Experts of a small language model: 304M tokens.
Below are experts of layer 4 (counted from 0) of a mixture-of-experts language model. Rows are named down (a neuron's output weights, with its number) and show model dimensions 0-159. Each number is 200 + 20 x the weight over its row's rms, rounded and kept within 0 to 999.
Before each expert's rows: "raises" lists some tokens whose logits its average output raises strongly, later layers aside. This comes from a sample of Wikipedia text that the model never trained on.

# expert 17
raises: "06", "05", "04", "1", "09", "17"
down7,205,158,217,182,203,212,184,215,204,208,186,188,239,202,185,191,190,166,181,173,203,214,203,202,194,203,193,227,201,184,222,182,216,215,185,206,182,209,150,198,186,225,173,225,169,226,191,186,213,210,179,191,214,222,197,220,244,208,239,206,192,210,184,182,214,200,196,200,217,239,214,183,183,182,190,197,212,194,202,173,226,187,212,220,205,202,187,222,246,214,208,211,199,215,166,194,216,247,168,202,197,201,273,182,211,170,227,210,207,203,220,229,194,208,168,193,221,174,247,200,219,202,191,194,215,203,181,200,183,178,198,205,180,212,199,172,202,198,223,262,213,208,214,199,161,210,191,191,215,179,189,183,186,166,198,221,200,205,222,185
down8,228,209,163,174,154,209,214,205,223,193,180,210,158,211,172,207,194,180,210,207,235,216,206,203,202,210,191,240,190,194,216,238,222,194,185,197,187,195,228,203,180,173,193,238,212,175,189,254,191,163,231,187,227,186,166,197,180,168,216,233,193,177,208,214,199,174,209,178,205,224,224,185,202,168,213,180,210,197,230,222,188,195,190,214,187,220,230,178,192,183,179,217,203,209,179,196,210,182,211,173,218,162,193,203,191,214,195,217,185,178,173,203,155,229,192,224,209,204,213,197,196,208,216,171,175,193,219,186,211,227,209,188,180,219,198,215,226,214,194,207,232,153,226,224,209,209,178,177,198,226,182,214,201,189,168,198,197,216,205,215
down9,205,170,223,199,204,196,219,199,187,167,228,203,214,222,185,215,212,204,167,218,214,202,224,215,184,210,196,197,181,185,193,174,199,167,182,175,196,163,214,194,190,194,215,208,248,179,166,181,183,202,186,206,198,192,212,200,220,212,190,236,188,220,201,231,189,202,204,237,209,199,201,182,246,164,216,160,223,181,191,170,199,201,187,183,213,210,228,198,159,174,205,208,200,207,239,180,226,210,168,196,193,208,195,220,208,216,201,171,194,178,204,184,109,219,225,190,232,216,217,191,188,198,216,204,181,217,197,222,207,167,204,162,195,210,184,220,189,228,161,204,192,203,215,215,216,187,200,200,206,223,185,179,198,180,231,180,215,200,209,217
down10,244,202,180,200,205,247,214,210,204,192,158,201,204,185,199,178,160,181,205,165,239,164,190,214,225,198,186,194,230,218,162,190,233,173,230,206,179,232,189,195,160,215,214,177,208,179,182,166,192,241,215,187,212,195,216,207,199,206,192,146,207,215,228,195,226,193,183,206,191,185,230,200,174,208,173,235,216,195,193,182,215,222,206,203,190,186,219,167,189,210,188,220,220,193,196,190,152,199,206,204,182,213,201,192,225,208,205,223,206,259,223,173,174,190,184,194,211,216,182,203,225,212,195,173,188,215,194,217,200,174,180,178,201,218,223,178,202,205,219,212,203,208,173,200,191,191,233,176,228,192,174,193,184,214,213,198,200,185,197,190

# expert 23
raises: "ort", "o", "ol", "il"
down0,222,222,213,207,199,227,194,180,207,195,180,206,218,189,196,194,215,191,191,155,201,185,190,211,200,213,212,211,192,185,142,180,240,205,173,178,220,196,179,193,177,221,215,211,242,204,184,152,217,200,189,201,171,157,215,247,216,210,191,214,224,165,189,191,209,225,174,207,184,219,190,205,196,187,206,200,170,213,208,149,197,159,213,217,198,208,212,211,185,203,144,198,185,201,209,177,192,197,213,212,217,185,211,206,211,205,194,208,173,215,218,217,194,184,218,156,184,190,208,169,206,205,201,181,192,230,208,195,213,201,179,223,201,205,201,200,219,160,178,227,213,240,163,203,210,170,201,169,230,180,220,214,191,185,169,218,178,232,220,207
down1,205,195,199,197,209,199,201,205,185,171,225,195,228,204,224,174,178,214,173,167,212,221,200,210,210,188,191,203,193,205,204,218,185,204,178,191,210,187,196,186,190,208,197,185,216,214,186,228,211,207,184,172,256,213,222,213,176,238,189,208,218,185,227,190,178,182,185,172,220,194,183,196,191,213,223,177,182,220,203,198,170,191,181,211,231,191,228,218,206,184,198,167,198,219,232,219,184,204,190,220,203,192,184,185,193,211,183,183,249,219,208,195,250,195,178,199,188,222,172,232,209,179,181,193,202,216,188,208,226,190,203,197,205,208,192,174,236,204,188,200,179,193,170,203,238,154,151,194,159,189,222,176,168,200,225,207,193,220,158,138
down2,212,206,195,226,229,198,155,173,211,182,163,195,227,199,185,196,201,219,182,202,189,217,222,224,180,206,195,190,193,207,222,185,212,207,199,219,197,191,186,188,223,163,192,198,204,202,140,205,216,187,181,254,202,196,223,206,218,179,191,165,201,203,169,191,202,199,199,184,185,192,184,179,178,166,213,171,208,204,195,165,205,213,211,190,227,189,221,174,199,207,201,240,203,199,210,206,197,194,136,230,211,188,203,193,188,225,220,204,230,206,181,181,196,202,208,200,181,217,173,173,225,149,194,181,168,204,177,217,220,219,211,240,210,239,207,156,228,196,247,207,198,213,209,198,200,224,198,180,188,207,208,175,189,193,229,185,208,230,189,224
down3,206,191,186,210,185,173,194,201,194,203,191,193,181,228,210,208,236,216,179,209,199,208,181,199,175,228,231,230,186,195,178,196,186,198,201,224,223,217,236,180,207,206,205,219,242,199,175,219,207,180,203,189,190,166,231,202,192,195,223,250,208,193,227,242,227,172,198,207,193,201,215,172,230,193,196,223,204,180,186,183,201,183,144,175,235,186,196,177,185,195,236,211,208,219,229,169,211,221,205,191,205,161,212,229,163,240,216,212,222,191,211,203,215,216,184,200,203,200,200,231,182,210,209,212,218,183,156,195,214,209,191,190,217,210,219,237,175,196,174,196,180,195,204,256,189,200,196,227,227,247,212,210,197,178,204,202,198,182,213,187

# expert 16
raises: "est", "ole", "ol"
down0,205,232,191,182,234,169,182,188,227,168,210,224,210,207,208,162,147,167,185,219,191,200,255,210,165,200,172,201,216,182,200,179,197,205,214,195,203,179,224,189,204,187,210,230,181,180,199,181,189,200,186,141,175,197,187,195,220,190,212,200,171,198,224,169,170,183,179,196,194,168,198,160,188,210,201,215,199,204,209,191,169,187,179,261,204,204,217,211,185,194,199,182,202,190,190,207,214,196,169,198,215,150,195,210,213,211,192,172,144,215,207,170,244,196,220,190,213,185,178,186,212,195,208,209,162,215,179,190,187,200,180,207,193,183,194,191,189,218,200,194,208,224,218,173,228,201,187,187,187,177,202,199,190,186,207,207,179,215,215,222
down1,199,176,198,185,202,204,212,213,193,191,259,193,212,169,227,232,224,179,169,177,182,250,165,197,223,219,190,148,198,205,201,184,205,210,203,214,190,214,219,200,216,209,195,216,195,203,219,215,222,177,156,169,218,220,229,192,214,205,210,211,205,236,168,184,201,185,216,192,223,179,175,189,178,219,202,203,200,228,170,199,203,190,185,164,194,190,184,188,193,199,217,211,196,194,154,198,214,184,200,208,206,202,210,186,198,174,195,191,231,216,207,217,222,219,217,190,170,227,173,179,169,207,209,182,196,182,176,189,247,184,183,227,175,216,162,198,204,237,198,203,206,231,220,214,234,210,187,208,178,192,211,196,259,210,207,212,217,214,185,212
down2,208,202,167,190,175,205,219,207,215,232,180,200,215,171,165,212,181,219,185,168,210,168,172,164,202,180,215,214,185,197,201,202,181,205,240,183,189,219,182,212,203,198,140,180,205,216,203,233,179,217,221,177,209,177,194,203,198,170,183,208,157,227,198,202,209,211,197,216,222,230,190,180,195,199,177,213,207,206,197,180,211,184,175,207,237,157,211,152,211,185,188,226,181,233,193,209,214,218,209,201,217,217,221,198,234,206,226,226,234,205,224,200,215,190,193,183,198,199,178,209,170,173,209,204,215,184,197,187,160,223,189,185,187,190,209,198,188,172,190,200,188,189,215,227,206,219,162,213,181,174,206,181,178,211,203,178,233,197,250,179
down3,219,223,214,191,176,230,184,224,224,212,203,178,209,185,210,206,227,205,196,224,229,216,227,178,185,198,213,212,185,205,194,202,213,200,212,175,190,225,194,163,195,206,208,213,211,244,183,227,224,207,163,232,235,209,216,220,214,229,187,180,218,202,200,208,191,181,183,256,191,238,209,205,209,201,198,202,178,197,153,201,219,203,187,210,206,208,227,237,207,186,195,192,202,234,191,206,197,181,196,195,224,197,203,178,238,200,200,159,219,187,230,185,186,189,221,190,208,205,192,209,229,188,163,188,233,194,209,217,237,234,219,210,220,183,193,202,180,225,170,188,229,223,194,201,164,169,213,201,193,145,187,219,196,196,228,200,201,211,202,148

# expert 19
raises: "1", "2", "100", "3", "4", "5"
down2,236,193,213,180,208,191,202,184,216,206,205,182,222,174,228,181,207,226,218,193,187,196,199,181,214,213,204,233,220,213,220,194,228,165,157,217,231,225,176,225,196,191,194,192,228,183,222,189,196,242,214,226,173,169,208,209,211,204,187,190,212,207,218,193,220,182,211,194,200,212,199,184,221,165,236,189,213,214,188,226,181,169,194,165,174,204,230,208,204,224,231,238,183,212,198,220,184,214,204,172,209,187,223,230,228,193,201,176,206,214,191,219,178,206,213,228,182,182,241,181,190,186,195,217,203,192,198,215,193,180,209,174,234,184,180,208,181,162,165,206,219,231,153,211,190,174,239,216,171,206,203,201,219,218,204,248,197,218,195,209
down3,207,185,233,183,174,202,226,223,197,203,194,178,217,156,214,181,211,205,208,229,151,198,229,204,175,230,190,205,200,207,189,203,175,219,208,174,220,190,173,178,229,220,191,203,188,222,224,198,187,195,225,222,201,202,183,173,203,202,197,166,208,221,196,253,198,171,185,232,183,211,157,186,213,203,200,205,205,230,208,177,219,187,176,173,200,201,218,186,216,201,220,168,172,202,237,189,191,202,203,205,241,162,208,207,212,247,200,225,211,205,184,224,233,181,236,225,198,201,192,209,186,194,197,189,241,204,196,198,196,175,196,190,222,167,195,187,193,156,196,193,217,173,206,219,199,225,213,216,161,203,227,184,197,208,206,214,188,193,168,158
down4,235,200,222,168,206,209,213,201,195,189,192,184,198,178,183,171,161,190,234,231,199,182,197,192,187,195,193,193,206,188,194,191,220,166,178,221,159,171,241,195,185,184,224,189,167,142,182,222,204,221,219,174,164,203,236,218,185,196,206,199,194,182,203,216,200,184,205,179,188,206,196,184,205,194,189,179,218,204,215,189,223,180,230,204,184,230,187,230,197,197,191,208,237,219,154,204,207,177,221,181,193,178,185,199,192,177,164,184,180,236,188,219,207,194,189,202,177,188,193,210,237,162,208,171,205,189,216,169,209,185,182,212,197,179,198,199,220,221,188,205,207,252,169,242,197,202,204,205,217,247,185,189,220,178,211,190,212,178,192,207
down5,261,197,170,173,176,206,188,228,183,188,218,221,190,222,216,241,178,183,205,166,197,226,186,219,186,205,213,179,214,221,190,198,212,192,215,223,194,208,201,212,235,186,146,217,245,161,190,215,197,204,166,220,194,164,234,222,174,190,197,173,237,189,208,158,173,209,191,168,204,187,200,215,204,175,214,186,180,187,200,196,184,180,195,199,233,183,175,201,207,216,137,202,197,178,216,193,195,182,205,191,189,188,180,193,200,186,208,223,173,195,196,202,193,206,211,215,192,199,216,196,221,196,206,239,211,198,159,188,206,185,182,197,215,203,192,190,211,204,201,207,143,173,186,218,181,207,202,209,236,218,202,206,213,197,189,203,219,191,167,172

# expert 29
raises: "act", "ear", "it", "ond", "os", "id"
down0,195,184,168,166,197,201,196,171,189,215,175,192,212,170,164,225,189,201,183,195,184,186,205,195,206,239,177,198,209,217,226,190,204,179,215,192,200,201,215,213,191,202,229,168,203,195,214,212,160,198,170,171,208,209,201,164,196,179,191,161,176,185,238,185,205,193,203,155,195,212,207,193,212,216,197,245,183,178,209,203,216,184,166,194,200,217,172,189,228,202,211,175,203,204,231,207,210,180,192,202,214,188,240,190,193,206,194,205,220,231,149,180,218,151,223,172,212,215,191,198,197,246,211,204,167,200,200,210,192,207,176,208,213,201,179,175,200,167,203,226,201,216,189,174,203,168,166,198,206,255,221,215,193,208,169,202,190,184,203,236
down1,227,184,183,219,188,199,204,207,199,219,188,236,185,165,194,166,196,230,219,199,217,189,182,226,183,193,197,222,199,158,181,201,176,197,222,176,225,196,188,220,182,226,201,229,208,217,207,183,187,185,200,218,198,209,197,184,198,247,185,193,217,212,229,174,201,220,207,202,202,208,196,190,193,176,217,187,179,214,197,217,239,205,236,227,207,188,181,199,165,188,220,209,214,195,239,203,173,194,199,226,189,209,156,138,214,215,215,202,217,204,196,170,200,216,224,182,219,207,182,227,174,225,213,176,181,222,206,173,181,168,229,188,171,217,199,222,225,212,164,188,242,176,204,226,207,209,214,190,210,180,195,184,240,210,194,216,172,234,193,173
down2,205,204,161,195,175,230,180,185,195,198,238,213,198,198,176,197,188,198,216,209,216,192,221,185,188,171,187,246,231,209,194,204,206,230,180,212,236,186,183,184,194,219,189,193,160,172,222,208,196,205,192,221,220,233,207,198,203,179,214,192,207,223,214,158,156,240,161,189,216,216,165,221,205,186,180,215,192,195,197,203,212,228,193,232,230,202,230,214,207,195,202,178,205,215,193,207,195,154,225,203,206,204,169,225,200,185,212,202,215,152,161,179,183,217,215,203,198,240,223,242,211,201,183,236,192,191,199,236,175,211,210,217,200,200,165,185,160,222,214,195,235,219,211,212,195,209,210,192,185,193,220,211,202,189,194,199,193,192,222,172
down3,177,199,195,204,205,173,196,198,235,194,220,214,206,210,193,210,218,205,205,198,195,183,178,216,182,190,211,142,232,168,218,186,213,193,181,187,218,202,233,175,196,184,176,187,217,205,217,207,202,221,183,220,202,231,204,183,211,198,243,188,181,195,171,222,199,207,191,165,212,207,214,178,169,196,179,171,198,205,194,185,184,208,233,224,204,176,172,180,181,223,172,206,187,200,179,203,228,190,200,215,188,217,198,170,197,202,212,199,171,156,210,156,168,143,200,183,195,199,232,208,189,157,173,188,171,207,210,221,176,210,205,207,217,193,220,237,228,187,220,194,211,205,168,218,174,196,223,164,201,181,156,186,198,225,223,179,229,191,210,184

# expert 37
raises: "-", " (", ",", ".", ":"
down6,232,190,220,192,196,149,197,223,151,198,200,199,195,202,211,188,187,212,240,188,211,230,202,209,204,218,218,170,175,230,173,181,231,226,205,229,197,230,216,188,167,190,208,209,180,238,192,188,182,197,181,208,232,174,213,233,240,221,227,187,196,202,205,207,215,184,163,175,208,215,198,199,222,192,220,170,159,234,205,206,181,189,218,175,210,195,180,196,186,213,196,217,200,220,192,228,218,190,224,212,191,193,175,179,189,206,207,204,224,198,202,200,196,144,202,181,177,197,179,208,204,205,187,168,155,212,222,208,225,193,189,187,239,191,198,200,196,197,165,207,211,195,189,219,194,235,202,241,194,184,155,209,205,185,212,221,196,209,185,166
down7,176,212,179,208,188,188,217,189,193,185,215,203,200,162,214,189,182,208,219,190,235,207,185,210,197,230,214,188,181,205,189,161,213,210,218,229,182,186,197,171,195,185,224,211,190,196,207,203,202,175,211,196,204,208,159,234,194,211,173,184,178,218,214,234,171,212,173,158,203,205,212,199,161,207,163,197,198,204,178,207,225,199,208,171,224,155,182,207,178,200,210,178,185,190,222,198,198,180,174,205,188,196,206,194,185,173,215,214,218,221,229,262,210,191,207,169,166,184,209,197,185,186,234,169,211,211,188,234,210,192,191,202,223,171,250,194,194,177,219,185,200,211,159,179,210,206,186,185,174,150,204,208,214,214,218,207,176,205,241,188
down8,183,181,235,219,192,223,169,199,198,223,178,202,204,188,188,196,227,234,185,185,200,164,180,215,206,209,201,191,232,179,201,187,185,216,189,173,212,208,217,180,219,205,203,169,203,200,199,235,201,226,225,167,197,226,200,199,183,206,165,209,183,204,212,178,182,143,181,216,203,209,233,193,188,229,205,160,204,187,214,195,260,214,167,180,202,190,234,192,207,229,206,229,200,187,184,187,202,190,259,183,202,172,199,208,180,218,191,212,211,196,210,198,157,222,203,218,182,181,206,196,219,226,199,201,225,187,212,226,222,214,223,189,207,187,187,207,178,214,177,208,226,224,239,227,192,192,176,232,232,193,166,210,198,197,200,221,187,235,218,189
down9,193,233,188,233,226,191,179,170,190,186,179,182,261,213,188,211,226,179,201,192,200,184,163,199,192,181,193,193,181,196,240,185,197,232,189,164,197,204,210,169,223,205,196,201,234,209,164,213,187,190,190,210,230,218,209,176,182,203,186,213,199,136,185,225,194,181,201,185,187,229,198,212,162,199,221,195,195,196,188,195,194,198,198,175,217,197,192,214,193,197,192,195,168,191,212,210,176,225,206,214,196,185,201,217,196,227,186,175,196,186,187,188,256,195,191,165,186,240,176,198,235,230,195,193,228,203,187,206,228,184,203,195,224,216,179,219,201,167,162,177,216,201,205,187,182,197,189,215,206,198,182,226,189,203,231,141,210,205,190,173

# expert 11
raises: "ig", "ist", "il", "ol", "ade", "ot"
down0,210,197,192,203,147,204,227,201,196,191,141,209,209,218,196,193,211,203,189,197,149,193,175,239,205,193,195,189,218,228,208,210,189,182,199,205,205,197,196,252,219,207,233,201,202,212,199,196,216,201,194,167,212,175,196,194,240,229,202,231,198,211,183,206,199,224,193,212,203,210,236,186,203,231,192,183,206,193,216,177,151,211,167,192,203,250,182,180,207,202,184,181,219,194,184,226,230,167,161,218,151,189,200,165,171,207,191,178,227,209,165,214,191,218,172,213,188,219,177,189,181,216,197,197,187,185,202,206,206,217,207,167,196,219,229,192,202,177,188,226,197,185,233,226,217,200,214,224,206,204,175,226,214,208,209,230,219,195,215,204
down1,183,182,203,188,185,189,186,191,237,200,156,197,211,225,229,149,195,263,220,198,205,182,207,197,200,179,182,181,205,180,182,205,191,192,204,222,195,207,197,224,202,227,208,212,189,229,214,229,174,198,183,184,201,192,203,219,232,217,199,190,230,222,182,214,193,165,191,205,196,202,188,213,216,202,201,194,195,195,199,208,180,183,218,196,240,168,213,186,173,199,152,185,216,207,194,204,209,254,172,200,216,213,170,160,178,203,217,210,232,157,207,190,229,181,180,208,211,161,202,253,198,193,221,219,212,231,203,218,211,204,195,210,236,191,223,234,217,206,206,214,179,181,231,216,183,236,190,215,207,196,189,229,196,213,185,210,202,205,227,198
down2,212,218,223,206,200,167,209,216,200,193,191,196,234,195,214,227,209,200,186,208,183,204,203,206,204,158,208,190,245,209,208,201,230,208,222,251,184,182,204,208,208,196,165,171,210,192,197,219,188,195,208,204,184,201,180,217,215,234,203,218,230,210,167,200,188,201,232,176,180,222,193,221,230,219,236,196,171,203,206,210,175,150,189,200,239,230,216,167,184,240,184,176,209,204,207,188,201,192,194,191,189,180,182,186,186,205,173,209,198,175,240,238,208,190,215,199,193,212,195,173,180,152,174,172,178,198,184,215,224,224,209,182,207,205,220,179,213,212,175,186,193,210,168,185,178,173,186,206,200,163,232,189,164,203,232,199,198,227,179,179
down3,219,218,202,208,202,209,207,223,197,185,217,201,203,187,196,216,220,186,197,220,180,222,216,252,190,207,213,223,182,184,192,190,205,212,189,163,185,232,245,185,225,199,233,176,180,214,184,185,175,184,193,223,205,203,237,185,199,194,203,192,203,173,203,197,226,207,198,220,202,221,173,150,156,233,198,205,217,219,211,216,222,201,188,191,199,217,160,179,190,176,223,225,192,174,226,197,209,211,195,170,190,240,175,208,205,186,224,193,214,216,187,238,219,197,225,203,191,252,178,191,202,208,194,230,200,150,203,191,213,212,188,206,210,175,211,244,210,203,236,221,214,191,157,205,205,195,208,220,206,230,219,180,186,212,230,232,223,225,206,210

# expert 30
raises: "ty", "at", "rel", "ri", "ne", "te"
down0,202,214,205,200,177,222,164,187,180,190,209,187,216,176,196,211,154,182,165,178,208,233,210,217,229,210,212,188,228,190,213,213,189,193,184,165,191,201,221,204,185,214,168,193,206,198,221,197,190,203,184,185,233,191,185,227,234,160,220,192,178,184,241,172,175,205,192,219,223,194,230,189,199,191,196,216,198,231,214,197,211,170,214,194,226,179,239,186,224,239,168,219,199,234,178,193,232,186,189,174,194,198,199,169,193,204,193,179,232,221,228,222,207,189,196,147,176,175,197,204,225,232,175,225,192,196,198,213,225,221,178,187,161,217,175,190,191,198,189,180,209,206,226,210,235,197,191,207,187,184,194,212,227,199,197,169,223,227,188,215
down1,183,211,204,182,180,186,160,212,233,174,170,223,199,204,215,211,206,218,206,207,219,225,197,212,175,205,199,211,208,211,230,140,211,193,169,210,215,224,154,208,199,198,224,211,190,244,231,201,241,200,180,199,179,225,211,220,234,184,204,206,179,174,203,201,201,208,204,195,185,208,222,180,230,199,205,215,224,216,201,185,190,217,159,201,186,234,201,199,179,219,221,209,223,225,248,164,231,232,162,186,233,171,247,189,178,227,229,202,198,190,211,217,235,211,203,206,211,217,216,179,210,181,212,243,202,190,210,200,192,195,196,212,225,198,175,206,213,182,197,185,194,210,222,193,179,203,208,209,214,193,175,191,172,185,204,223,198,191,228,175
down2,211,216,167,211,208,180,218,210,179,205,215,220,189,185,224,205,212,210,222,180,173,207,200,195,192,224,232,227,219,203,181,218,212,195,188,183,199,228,188,218,202,188,224,201,217,211,213,213,187,210,167,178,219,179,204,255,235,210,212,196,201,208,222,201,224,199,190,198,184,220,150,196,207,226,188,195,200,204,178,176,194,187,197,153,219,164,173,180,218,177,190,183,187,246,193,198,254,202,201,222,196,205,177,179,199,206,216,205,224,223,191,194,214,196,180,199,158,188,222,214,232,197,174,200,213,198,228,188,232,189,168,217,209,236,208,184,182,196,210,185,224,207,173,162,174,157,187,215,171,205,186,173,207,191,178,167,171,194,213,163
down3,200,208,236,215,217,213,194,181,195,183,233,195,216,234,189,155,180,209,189,139,175,217,203,169,232,164,208,212,185,188,218,214,201,206,197,197,168,186,191,208,199,200,208,199,208,211,184,227,230,230,189,209,190,196,223,200,257,195,238,178,219,204,215,220,213,210,205,203,201,192,168,204,183,175,205,197,236,188,168,186,207,190,238,196,212,176,190,193,218,222,231,226,213,211,204,175,219,199,209,196,202,224,170,220,173,190,175,186,245,227,213,229,221,202,193,234,197,203,219,198,238,201,184,227,190,203,193,223,207,200,209,215,203,181,234,189,183,239,184,190,200,177,200,218,161,191,214,180,205,206,199,210,202,235,208,196,237,171,181,182